config.toml
hidden_size = 224
n_experts = 64
d_expert = 64
d_shared_expert = 0
hidden_act = "swiglu"
moe_layers = [2, 3, 4, 5, 6, 7, 8]
router_cosine_scale = 10.0
n_groups = 8
groups_per_token = 2
vocab_size = 13098
beta1 = 0.9
beta2 = 0.99
max_steps = 10495
Below are experts of layer 2 (counted from 0) of a mixture-of-experts language model. Rows are named router (the router's row for the expert), gate (a neuron's input weights, with its number), up (a neuron's input weights, with its number) and show model dimensions 0-223. Each number is 128 + 24 x the weight over its row's rms, rounded and kept within 0 to 255.
Before each expert's rows: "comes after" lists some tokens at least twice as common just before its tokens as in all text. This comes from a sample of Wikipedia text that the model never trained on. Tokens count by the router's weight.

# expert 44
comes after: " |", "\n", "|", "==", " ==", "."
router [159 113 128 121 141 117 133  99 127 104 133 117  87 151 127 121 157  97  88  98 100 161 153 135 114 150 115 100 102 132 116 141 144 144 159 104 157 138 108 190 165 163 125 106  95 120 130 152 126 130 145 105 106 154 157 129 120 127  99 136  91 121 172 163 145 115 121 140 144 132 168 118 149 157 119 132 103 110  95  95 155 113  92 172 155 167 132 129 171 146 135 158 119 139 158 157 136 150 141 164 149 138 121 169 160 157 106 113 148 158 141 105 155 108 152 146 107 115 116 108 167 123  98 179 137 116 135 189 153 109 133 114 135  87 125  98 136  97 109 139 146 163 152 125 136 120 190 121 153 129 120 145  89 147 164 116 124 128 129 104 119 106 170 121 136 156 108 123 173 101 149 161 150 156 136 184 112 146 119 132 122 116 117 111  91  98 111 167 129  75 113 159  98 144 145 118 105  92 141 119 117 147 120 150 170 133 123 170 118 105 103 135 162 120  96 144 120 130 136 133 133 145  78 105]
gate0 [154 152 139 129 147 107 162  99 104 147 125 104 132 174 105 140 117 123 156 133 122 161 107 116 135 128 164 132 153 142 111  89 142  99  93 118  90  96 162 106 135 135 134 105 144 123 126 133 133 116 141 110 116 107 147  99 181 172 123  78 105 120 141 106 145 151 154 114 182 156 138  98 104 126 162 103  85 122 109 129 140 130 111 107  58 131 139 125 145 120 132 161 186 110 152 146 113 146 138 104 117 125  86 149 124 138 101 135 118 109 104 143 117  88 127 121 137 141 104 104  97 111 128 146 141 171 144 121 116 152 157  99  76 159 160 133  96 137 112 140 142 215 105 119 118 140 147 106 112 163 118 106  69 143 135 147 134 158 112 158  99 122 121 142  79 165 119 145 137 133 135 121 119 155 139 141 148  91 123 128 101 128 131  81 139 121  95 137 156 164 131 116  89 126 133  83 146 132 137 145 134  97 125 101 138  89 156 157 116 134 160  86 126 147 181 104 126 149 120 166 117 126 149 147]
up0 [166 161 133 130 141 116 105 116 122 159 127 117 140 133 147 143 119 111  70 136 135 109 140 136 113 126 111 124 157 112 143 135 103 117 131 109 123 129 151 102  92 128 139 145  97 133 156 151 152 189 130 138 156 153  89 139  69 150 149 120 106 148 121 132 137  90  99 124 111 117 125 160 127 148 100 130 151 161 151 115 138 129 139 141 160 134 105 117 118 151 114 123 149 113 133 110 194 144  88 133 126 134 135 139 108 119 116 110 150 168 102 107 135 206 109 104  95 140 122 111 131 142 130 168 126 123 105 132 120 114 131 164 136  85  89  97 143 129 125 145 106 117 123 142 166 126 133 130 111  85 137 129 140 108 136 152 103 164 120 149 122 140 134 173 155 137 147 152 162 171 140 164  99 124  98 163 135 137 145  97 111 149  91 115 125 149 116 167 158 131 111 133 117 129 124 149 149 151 177 122 111  79 153 159  54 155  81 112 163 159 174 173 107 107 170 129  80  99 137 140 113 140 162 100]
gate1 [134 147 130 116 132 127 135 131 152 115 139 121 136 151 151 129 136 148  91 134 153 142 118 141 121 129 154 110 159  63 162 145 140 164 174 181  84 155 158 137 118 102  93 138 122 136 138 149 107  98 138 147 117 128  96 109  87 130 113 148 164 140 117 122 125 154  84 148 145 134  82 111 142 148 158  92 120 165  98  98 118 106 113 110 102 111 132 173 131  98 167 146 131 123 143 128  78 154 110 149  92 101 144  80 107  90 190 137 142 159 121 125 133 113 119  75 156 120  97 136 135 126 159 164 121 156 137  89 129 138 165  66 130 148 132 119 159 142 132 137  99 103 139 117 116 133 158 123 137 118 152 116  77 104 134 164 138 139 162 127  74 188 137 112 122 108 134 128 127 140 157 152 135 133 143 128 126 114  91 134 129 157 138 140 147 109 114 110  78 142 114 123 125 118 121 115 110 140 139  98 110 176 124 105 111  98 145 122 123 137  78 144 160 117 123 190 146 107 167 158  97 135 134 113]
up1 [ 98 130 104 120 138 117 141 114 172 128 109 122 117 177 136 150 161 103 104 103 143  79 138 150 129 121 122 154 131  96 142 113 145 146 130 126 107 151 120 107 137 136 155 110  72 140  98 149 117  94 163 127 107 116 112  90 121 194 108 136 138 128 163 159  97 137 161 162 132 152 162 118 148 154 170  89  99 134 142 104 106  92 133  97 155 140 133 174 110 113 170 153 145 104 185  89 136 140 103 132 117 102 166 104 134 134 131 151 136 119 137 145 158 124 129 138 142 129 128  99 133  89 163 130 127 100 158 129 141 148 170  72  81 114 140 115 139 134 126 138 153 107 137 119  72 113 123 118 151 150 168 114 132  99 140 168 137 122 132 150 171 147 131  97 141 153  98 140 131 121 124 131 112 106 152 154 102 104 126 171 184 101  99 118 146 113 123 103  94 113 143 135 116 158 200 140 142 121 156 111 128 139 108 101 149 108 108 136 112 102 106 129 125 123 128 176 154 108 124 107  91 164 138  99]
gate2 [118 125 105 112 151 138 134 136  93 123 111 124 115 129 122 115  84 129 130 132 196 135 130 125  55 127 119 145 118 157 164 102 143 188 121 163 163 148 142  70 131 101 162  97 108 129 139  94 115 141  93 141  84 152 143 159 126 123 125 131 177 126 117 145 117 137 101 112 138 161 138 157 177 122 135 108 100 150 143 107 157 145 132 112 153 156 113 159  97  79  87 155 114 125 126  93 130 152  97 144 144 141  74 160 130 150 118 133 116  83 112 101 118 115  98 138 160 140 130 131 121 113 104 163 143 125 142 120 112 134 137 119 112 148 154  83 125 147  97 130  86 134  91 135 139 157 133 149 164 130 111 143 128 115  82 155 155 116 158 126 144 123 145 102 118 148 122  95 140 122 123 140 136 154 151 129 115 109 152 127 150 145  98 152 171 153 106  93 106 157 116  98 165 153 112  80 168  84 116 144 144 104 130 101 124  96 150 143 128 122 156 105 130  99 153 141 135 100 112 180 127 124 159 180]
up2 [125 151 145 170 103 156 134  99 112 131  55 151 121 161 100 112 102 127 111 140 150 152  91 139 118  94 141 128 123 125 126 136 128 112 157 113 140 133 131 104 134 138  82 115 132 148 112 131  91 119 107 151 126 136 119 146 162 109 175 162 122 131 125  89 121  92 128 116 110 167 165 118 113 122  85 149 138 109 102 130 125 119 159 135 119 118 154  69 134 152 115 111 123 105 103 182 131 128 111 108 125 153 118 165 101 146 129 126 119 102 105 143 114 128 117 119 124 159  87 165  92 170 154 143 129 129 137 132 105 158 108 122  79 118 123  60 140  97 122 142  75 147 130 114 125 107 148 145 113 155 141 153  52 141  81 133 175 135  89 190 120 123 128 157 167 150 140 123  92 155 172  99 143 138 136  83 134 132 147 120 125 129 102 134 102 114 145 133 132 126 159 115 117 106 162  91 108 101 114 146 138 112 120 132 111 128 101 131  95 119  98 111 104 134 125 145 156 111 120 161 124 177 151 173]
gate3 [157 120 157 113 123 145 131 101  98 125  98 149 110 133 132 143  98 164 146 125 108 131 143 129 131  81  79 100 139 128 152 136 121 134 134 158 188 144 105 150 138 120 132 153 110 101 103 124 162 124 129 135 129 157 192 141  98  77 137 113 123 126 157 154 122 118 133 119 198  96 152  62 130 157 120 151 117 100  88 154 147 137 120  81 182 129 140 139 142  99 140 129  99 134 150 156 132 108 104  96  89  82 123 145 107 106  88 128 182 166 155 106 157 170 127 140 150 141 137 112 179 138 146  92 160 132 151 105 116 116 169 135 103 140 175 127 162 173 129 133 162 169 133 136 151 119 145 121 127 119 106 132 119  96 127 139  90 142 105 147 138 125 128 115 137 124 112 120 118 140 102 129 138 166 104 147 133 171 157 109  94 114 139 139 128 140 127 133 134 120 143 131  95  93 135 155 142 138 129 148 144 156 134 135 162 114 140 108 124 149 164  66  95 127 116 134 155 116 128 163 146 173 153 109]
up3 [147 177  75 120 102  92 141 120  96 106 110 126 127 148 150 108 140 161 154 178 134 138 150 155 129 142 154 117 117  95 179 168 102 134 112 169 127  81  98 142 111 146 152 125 133 152 161 111 114 155 143 144 150 104 150 169  87 110 155 106 136 146 130  77 140 121 107 142 147 166 149  78 105 101 101 118 109 134 172 139 140 133 148 100 155  98 112 133 140 171 168 111 150 127 120 148 134 108  92  89 122 121 110 122 122 103 116  67 144 126 100 120  92 118 144 137 125 101 132 144 145 125 147 132 135 118 160 113 116 129 168 126 136 110 138 100 154 127 130 146 127 145 131 140 121 137 160  97 113 111 130 138 124 107 141 102 117 160 124 102 141  95 147 125 148  85 139 119 113 163 103 133 161 108 102  74 143 151 103 144 123  99 100 155 109 121  92 145 157 130 156 158 144 126 143 151 125 150 182 113 129 164 129 146 151 109 113 131 145 162 156  88 191 128  85 121 145 168 134 129  98 158 179 121]

# expert 42
comes after: "\n", "|", ".", " ==", "==", "==="
router [135 145  98 127 181 135 143 103 137 130 117 139 101 154 128 112 151 119 139 116 160 132 139 120 141 114 164 126 142 109 125 129  69 123 131 119 204  76 103 123 161 138  77 120 141 143 116 113 148 141 121 127 122 117 117 112 120 111 192 112 107 118 119 133 113 115 135  98 118 112  85 115 130 146 126 126 132 121 144 105 146 118 107 152 122 124 150 157 136 157 123 145 161 101 130 123  97  86 131 174 150 137  90 152 149 147  91  72 103 131 128 133  89 104 123 146  86 146 107 149 130  90 118 143  95 122 130 156 181 165 127 127  98 116 157  87  79 106  96 125 125 116 147 129 108 119 141 141 120 142 120 140 113 133 141  91 152 142  90 145 146 153 131 162 156 157 152  99 111 161 167 135 115 142  99  95 126 118 145 103 144 154 107  75 100 138 148 175 148 144 106 108 133 130 161  77 120 116 172 158 125  84 147 138 173 134 163 136 100 164 178 149 145 142 124 110 154 126 116 168 151 137 102 120]
gate0 [ 92 151  60 139 123  72  87 138 146 120 120 144 110  88 144 133  98 110 160 144 123 164  82 124 142  97 127 160 133  94 148 145 138 107  90 134  84 118 141 159 108 147 154 162 112 148 156 124 115 123 140 163 151 125 129 166 105 163 106 114 161 139  97 130  95 148 151 118 112  99 150 122 156 101 118 125 144 108 182 125  84 127 118 122 139 124 145  94 125 104 143 114 171 131  64 158 162 145 162 120 145 159 142 142 102 143 161 142 111 107 175 140 151 141  99  85 137 150 143 118 155 135 110 120 179 120 162 149 110 127 101 106 135 130 138 103 155 134 115 129 108  95 128 107  92 168  95 135 199 125 124 121 165 118 136 145 143 117 120 158 130 101  77  97 130  98 131 122 159 122  97 109  99 131 153 103 148 145 137 150 137 111 153 153 148 121 143 127 134 116 110 105 143 116 141 179 130 126 165 158  89 140  93 142 120 161 111  99 137 127 137 127 130 112 144  95 110 132 104 156 107 148 146 145]
up0 [151 125 109 129 167 126 118 153 129 139 184  88 145 139 130 129 155 124 135 117 130 120 120 132 151 157 138 131 139 165 107  77 116 122 108 128 146  96 126 136 159 144 101 127 158 104  91  97 127 112 111 138 111 103 115  74 114 154 139 137 131 110 119 177 156 115 143 148  94 125 126 147 113 165 129 132 115 117 105 134 129 107 143 129 159 119 113 144 143 130 138 175 151 107 144  97 155 104 162 147 127 118 163  99  95 100 145 209 178 122 107  85 140  92 156  98 111 129 112 142 101 151 100 119 147 187 135 137 106 177 137 134 132 108 133  98 113 124 143 143  85 122 153 107 164 104  74 125 110 134 116 124 114 105 166 114 103 114 130 140 113 120 110 125 130 131 113  95 116 128 118 133 100 156 144 132 145 103 140 145 162 161 142 122 157 149 145 190 164 148 145 165 122 113 103 117 159 120 106 122 111 107 151 147 134 131 151 181 153 113 140 115 116 159  50 148 123 117  90  94  98 134 153  81]
gate1 [133 132 132  73 116 137 123 160 125 164  60 149 144 124 137 124 155 170 121 140 108 112 161 114 164 142 151 105 159 144 119 150 134 115 140 161 161 112 117  84 111 131  96 108 127 101 129 106 155 138  91 146 134 143 121 104 116 112 169  68 140 141  97  93 125 121 105 120 141  79 117 145 102 127 111 146 168 134 137 105 125 179 119 111  96 158 138 134 128 147 127 130 165 139 131 122 143 153 145 105  99 122 138 184 153 108 116 120 118 120 122 175 123 152 133 126 126 110 112 153 155 140 147 145  77 157 141 114 102 139  70 150 133 157 100 102 111 140 132 146  95 154 160 126  58 124 123  96 120 160 132 110 142 123 132 126 145 148 136 119 135 102 128 127 100  77 133 129  70 147 128 111 120 125 156 128 146 139 164  88 129 152 145 123 125 139  96 103 113 154 116  98 149 117 160  77 151  80 123 134 130 121 142 141 124 142 159 156  54  98 136 178 118 112 150 128 116 119 112 139 147 158 151 161]
up1 [157  98 135 122 150 112 113  65 126  92 154 111 124 129 123  88 121  94 116 125 155 152  89 100  81 126 143 147 131 117 129 135 125 171 164 111 101 166 133 154 136  65 126 137 121 100 127 157 121 144 172  96 122 129 134 124 150 106  95 209 151 117 133 132 120 116 135 150 188 151 163 148 178 124  97 149 106 109 119 132 161  85  96 143 159  98 102 123 130 121 111 103 142  99 136 161  90  76 122 124 146 152 145 142 112 129 109 125 144 119 141 119 125 112 129 131  98 123 137 115 126 127 119 121 157 135 122 144 132 108 155  94 138 136 148 126 159 159 118 110 140  86  72 117 143 132 128 127 115 124 126 132 150 145 131 100 109 101 148 125 110 162 126  76 162 121 116 143 178  85 140 117 146 107 107  85 115 143 141 143 100 140 102 162 151 147 124 140 151  94 157 172 112 118 112 185 171 165 129 105 126 141 146 115 110 134 123 116 142 128 105 126 150 144 123 154 167  92 141 166 158 129 133  86]
gate2 [105 150 117 102 113  97 138 149  96  91 115 119 105 113 159 107 114 119 159 124  97 109 149 121  87 125 142 108 179 129 126 138 142 153 113 121 143 144 113 115 133 111 127 120 125 119  81 131 134 167 110 114 100 108 145  98 140  51 136  90 141 147  70 168 123 121 125 132 117 140 122 125 138 123  95 133 148 155 151 128 159 131 128 128  77 157 137 113 128 112 130 165 139 130 137 143  78 184  98 136 129 142  61 137 118 133 130 174 111 124 144 110 129 144 111 141 134 104 122 127 127 146 109 124  74 169 133 114 132 150 131 129 127 131 158 132 165 124 121 116 132 173 126  91 118 113 101 111 105 130 122  94  91  82 121 174 143 133 128 106 100 187 141 108 122 157  92 132 125 139 121 111  86 109 134 109  82  98 114 144 144 123 145 189 132 145 139 128 122 146  84 105 115 163 120  56 162 140 111 142 127  68 118 150 137 121 180 105 105 108 131 126 138 131 169 132 134 134 111  94 151 152 141 150]
up2 [118 141 140 118 107 134 131 162 115 129  92 106 149 127 162 158 104 108 153 122 118 111  97 120 145 150 174 127 155 155 146 162 100 112 118 124 132 118  93 116 104 139 124  97 154 129 145 136 116 131 147 152 115 126 112  90 101  92 169 101 151 125  67 136 112 135 114 107 128 149 111 121 116 112  88 159 152 133 137 159 135 137 152 113  81 134 155 144 133 108 136 140 140  98  78 124  72 145 137 149 122 144 119 121  64 113 120 174 120 121 125 155 124 131 104 120 146 124 118 116 112 109 122  91  81 201 127 140 140 156 126 152 131 111 153  98 141 140 143 154 116 157 100 113 103 125  56 103  65 121 132  96  94  82  82 147 108 170 157 142 145 132  90 123 130 160 145 142 107 140  87 102  80 150 115 110  69 112 124 157 143 161 179 128 131 123 133 154 134 143 102 123 158 166 117 105 133 162 139 123 111 130 136 134 119 106 166 115 126 120 119 135 123 122 127 152 136 176 117 105 109 135 150 148]
gate3 [128 137 166 137 135 121 129 112 125  98 137 120 104 150 164 118 145 118 135 115  84 138 111 139 121  75  72 121  85 111  71 111 143 124 116 140  84 150 150 166 111 122 154 117 145 108 106 153 117 146 142 115 111 129 110 113 122 141 128 114 112 113 134 147 129 170 153 119 120 122 127 114 137 124 143 105 130 141 107 128 136 143 121 108 176 137  95 118 123 115 149 133 161 134 114 103 124 135 125 107 156 106 151 169 138  89 146  62 197 127 100 142 110 111 128 109 166  89 117 121 117 136 107 151 152  84 106 111  60  61 135  96 155 153 143 132 133 116 127 128 167  98 160 122 140 132 138 174 109 139  79 144 115 153 117 130 112 130  96 119 117 162 192 135  93 115  99 132 165 108 117 162 120 146 113 183 151 102 173 158  69 103 127 140 136 118 132 134 118  63 143 140 120  79 118 136 118 114 129 136 124 155 140 110 153 140 140 148 140 130 124 114 147 144 132 125 101 130 125 108  81 129 157 102]
up3 [211 118 147 114 120 159 126 107 175 130 112 112 111 128 127 153 165 133 166  94  81 178 133 131 136  88  76  99  80 137 108 138 113 133 141 115 139 150 143 141 113 154  94 157 119 141 113 155 136 178 154 119 164 146 136 134 142  91 144 121  92 139 139 110 140 170 146 130 123 186  97 122 121 134 136 122 135 135 112 120 108  97 134 134 111 130 104 140 131 148  98 145 174 137 125 111 124 116 128  98 189 121 135 151 115 125 133  99 154 134 107 123 136 117 146 113 110 107  97 145 185 120 139 148  83 135 117 151 109 118 133 162 141 111 113 102 111 133  85 144 119 122 149 139  97 142 127 144 118 131 118  85 120 163  95  98 130 131 126 110 124 152 132 132 131 109 131 115 114 117  86 100  91 148 108 172 132 147 172 116  75 186  98 136 127 141 139 120 162 130 140 176 157 125 161  58  77 147 106 148 123 131 156 157 114 125 109 157 122 122 130 151 137 144 127 104 131 134 109 101  85 157 140 132]

# expert 9
comes after: " of", " in", ".", " that", " to", " for"
router [112 158 108 149 115  88 150 123 141 164 116 136  58 120 114 134 146 107 140 119  98 152 116 116 123 136 116 129 135 121  91 161  91 132 136  95 154 107 121 137 146  85 120  55 113 118 112 145 126 159 115 180 127 136 117  67 150 136 124 130 124  90 111 145 126 145  97 157 106  99 120 116 124 105 118  98 102 139 115 131 116 180  98 129 137 155 100 158 181 141 156 141 153 160 131 140 136 131 149 132 162 155 113 158 144 160  96 122 117 135 136 114 110 130 142 169 112 111  74 145 104 147 151  81 126 163 158 120 145 132  99 136  86 134 118 120 104 143  65 159  99 157 117  88 127 186 128 128  94 158 102 168 141 136 154 114 166 152 157 155  99  86 116 146 126 139 161 110  98  85 156  92 136 128 103  96 141  99 141 110 130 148 119 106  83 125 132 160 144 151 126  86  98 116 123 109 115 151 119 138 126  99 125 139 168 143 124 123 100 120 147 142 131 136 141 128 123 149  88 119 143 132 109 124]
gate0 [133 125 150 159 112 140 128 118 100 151 109 115 110 130 145  93 140 138  87 107 133 105 144 147 123 108 148 126 123 158 157  98 134 163 138 132 163  72 156 146 139 107 138 179 145 150 111 145 126 116 127 148 174  97 132 175 108  96 134 101 164 134 138 157 107 115 146  65 122 122 113 104 144 163 153 114 108 148 139 207 149 175 157 103 144  93 153 115  97 136  85 116 119 118 141 145 125 139 127 114 127 146  87 125  97 120 130  92 162 109  84 140  97 134 135  86  87 182 151 126 112 142 166 156 138  98 130 126 121 141 138 112 171 138 166 132 136 122 137 116 184 151 110 208 112 104 106 163 136 116 118 123 142 134  92 151 142 111 134 143 185 130 107 138 136 157 133 101 124 136 132 150 125 121 116 105 116 114 147 126 100 171 110 111 125 134 153  77 131 142 135 129 131 142 120 123 120 117 130 123 132 135 154 110  89 126 121 105 146 165 129 141  92 129 117 133 121 132 115 158  66 132 131  75]
up0 [142 165  89 149 112 116 121 104  92 159 112 145 107 137 125 116 124 146 128 112 108 136 167 135 127  71 141 145 145 116 124 158 138 129 164 145 122 156 153 119 170 123  95 141 110 137 154 141 116 131 139 139 155 157 172 139  93 143 123 101 130 127 177 118 142  59  92 120 112  97 124 132 138 116 115  83 162  62 117 134 103 115 136 134 133 102 128 144 116 140 147 133 192 122 127 102 103 152 104 143 130  64 139 186 168 115 159 118 113 126 124  98 106 191 150 114 112 182 130 160  89 163 112 149 163 116 119 122 113 123 125 155 139 121 147 167 148 118 117 118 181  86 161 154 141  81 138 115 145 109 113 129 145 144 149 140 123 141 103 151 152  69 142 119 140 129 139  97 112 107 127 135 150 123 139 149 132 147 162 116 115 136 123  93 124 126 105 157 116 112 127 158 143 160 133 146  67 112  93 141  87 112 121 142 128 141 118 150 139  97 158 161 151 143 158  99 134 121 129  93 140 124 123 107]
gate1 [103 130 133 111 105 117 152 110 114 147 133 117 122  60 102 139 107 101  98 105  89 138 147 103  63 151 121 166 143 150 142 106 132 139 133 132 126 118 190 135  97 100 155  94  78  97 102 100 122 112 111 131 116  97 172 118 141 141 125  88 116 124 131 121 151 124 121 144 125 119 120 101 131 101 107 150 135 112 164 113 116 131  93 112 107 177 135 183 129 127 133  87 172 129 145  91 112 110 128 120 123 148 121 142 130 197 166 126 114 135 137 110 151 136 127 139 136 163 102 158  88 131 138 120 112 124 113  99 132 146 131 177 145 197 135 119 160 172 132 126 163 159 106 155 135 134 122 122 119 173 142 127 141 153 126 142 151 131 117 150 124 103 156 121 114 123 134 118 128 112 124 139 146 108  94 166 153 107 144 161 131 156 115 139 166 109 168 128 139 110  88  85 137 118 124  86 110 127 152 127 112  93 146 114 155 147 105 152  80 128 140 135  66 110 151 165 109 113 128 146  99 183 111 151]
up1 [150 144 148 100 167 156 104 146 123 128 125 180 149 142 124 104 160 139 182 106 118 109  98 106 109 145 188  65 127 134  96 142 119 127 110 114 119 143  80 157 130 118 156 163 122 126 179 124 135 122 164 116 117 131 104 133 140 128 119 137 121 126 165 128 138 136  76 106 147 110  99 151  90 126 135 145 139 161 129  92 118 135 131 102  89 115 105 153 118 127 152 110  75  97 103 118 129 121 144  89 109 133 157 126 144 111 132 184 141 129 115 133 134  97 121 135 121  92 112 116 130 118 130  98 104 167 144 128 102 130  89 117 122  78 145 188 154 117 118 128 101 100 142 112 122 124  90 117 169  84  76 145 102  98  86 171 124  86 145 150 157 143 142 132 139 128 118 128 161 173 118 120 105 127 114 140 104 142 104 153 135 122 153 146 111 112 111 109  98 167 126 159 145  97  85 151 140 152 108 110 142 168 103 151 106 130 128 126 146  75 104 105 163 135 118  91 147 112 141 137 150  92 117 146]
gate2 [110 134 158 111 120 136 138 132 118 107 124 154 149 133 143 116 134 129 120 144 162 107 135 107 130  80 142 135 136  99 151  86 128 107 113 149 146 121 106  81  89 154 136 140 157  88 185  95 140  95 132  95 106 123 130 136  90 133 134 103 129 126 105 154 118 124 183 108 115 136 126 107 148 128 127 100 123 137 154 167 176 160 161 123  91 104 152  86 113 125  74 147 132 105  95  99  97 134 110 113 129 133 149 103 110  95  93  63 114  96  65 147 108 125 141 108 148 168 140 150 133 135 132 164 126 124 113  91 134 163 133 113 141 121 133 110 106 126 173 127 125 141 132 151 109 118 129 112 142  85 104 101 125 131  84 144 106 116 122 145 102 169 130 113 124 116 123 148  93 155 116 141  90 135 160 136 154 106  99  78 141 103 156 165 215 142 144 144 143 199 123 129 121 120 136 149 159 114 127 100 136 104 130  76 115 140 130 145 106 127 132 104 106 109 125  87 125 130 152 119 135 140 142 109]
up2 [161 117 119 115 125 146 120 103 122  72 137 160 117 177 150  97 130 141 120 119 121 140 155 114  88 154 180 175 105 106 151 110 137 165 128 120 113 108  91 129  94 141 122 115 115  88 108  79  58 121  96 145 100 167 120 171 125 129 125 146  98 145 167 144  92 137  94 119 160 133 133 153 117  93 101 160 141 144 142 116 146 180 133 126 110 128 108 132 174 125 115 133 162 121 122 127 139 123 114 133 133 135 141 117  93 149 143  90 122 108 152 162 107 138 149 110 129 111  84 118 162 105 137 112 136 133  91 107 117 149 106 108 136 137 132 149 156 101 127 122 138 136 132  91 150 123  93  91 120  94 155 123 121 113 107 137 121 145 137 126  88 103 128 123 151  61 146 147 128 108  99 117 111 106 108  79 136 143  87 120  81 104 177 140 128 127 152 136 153 187  98 135 151 112 133 132 108 131 160 123 158 126 108 141  99 121 165 137 138  67  92 132 180 164 128 144 136 143 148 131 140 118  94 143]
gate3 [108 116 151 127 131 142 142 140 147 123 153 126 104  83 113 130 158 113  59 172 152 133 125 113 143 173 118  93 123 134 146 146 134 126 127 179 158 113 119 116 150 136 133 104 111 132 117 139 162 134 122 141 125 108 110 127 135  85  92 120 153 137 105  85 131 156 136  86 106  94 121 132  93 152 126 134 113 107 126 173 139 202 108 101 138 145 101 121 157 144 119 112 132 145 126 116 150 135 166  93 127 157 159 103 126 165 144 159 129 139 156 103 153 147 118 148 106 142 127 110 116 177  89 152 163 110 184 117 159 156 167 147 162 114 187 132 147 179  96 150 145 130 103 117 107 141 135 150 126 134 102 121 136 180  90 118 152 123 129 154 109 163 152 140 140 108 119 135 106 144 117  94 115 112 153 152  83 126 155 118 148 167 123 140 124 158 147 133 114 125 147  97 113 123 186 136 140  65 111 122 152 124 141 124 136 122 100 129 140  76 138 122  98  82 126 114 103 126 107 160 164 106 117 105]
up3 [137 122 126  92  93 134 110 130 163 149 105 134 110 139 131 144  93 126 140 130 158 101 120 142 168  94 117 124 105  96 128 134  93  77  96 121  93 127 132 110 153 107 174 108 143 143 109 139 164 158 122 129 137  88 120 123 162 134 174 133 133 115 131 154 116 138 128 146 145 168 125 148 135 104 120  77 105 120 140  96  92  96 140  97  87 132 100 128  93 116 134 134 118 151  97 108 125 120  93 184 133 135 132 150 136 120 130 119 172 141 159 132 143 101 113 118 143 159 140  89 109 126 125 145 112 124 143 122 126  86 123  92 112 110 101 116 117 149 132  89 103 133 134 108 151 147  92 150 112 131  65 157 114 102  83 177 145 112 158  74 139 153 111 131 146 108 121 151 124 158 148 119 148 125 102 144 147 138 165 134 182 150 105 159 115 169 161 162  90 118 136 117  89 142 114 111 111  86 179 146 120 125 165 171 141 141 117 134 135 158 104 191 117 140 136 129 106 110 129 144 178 114 157 154]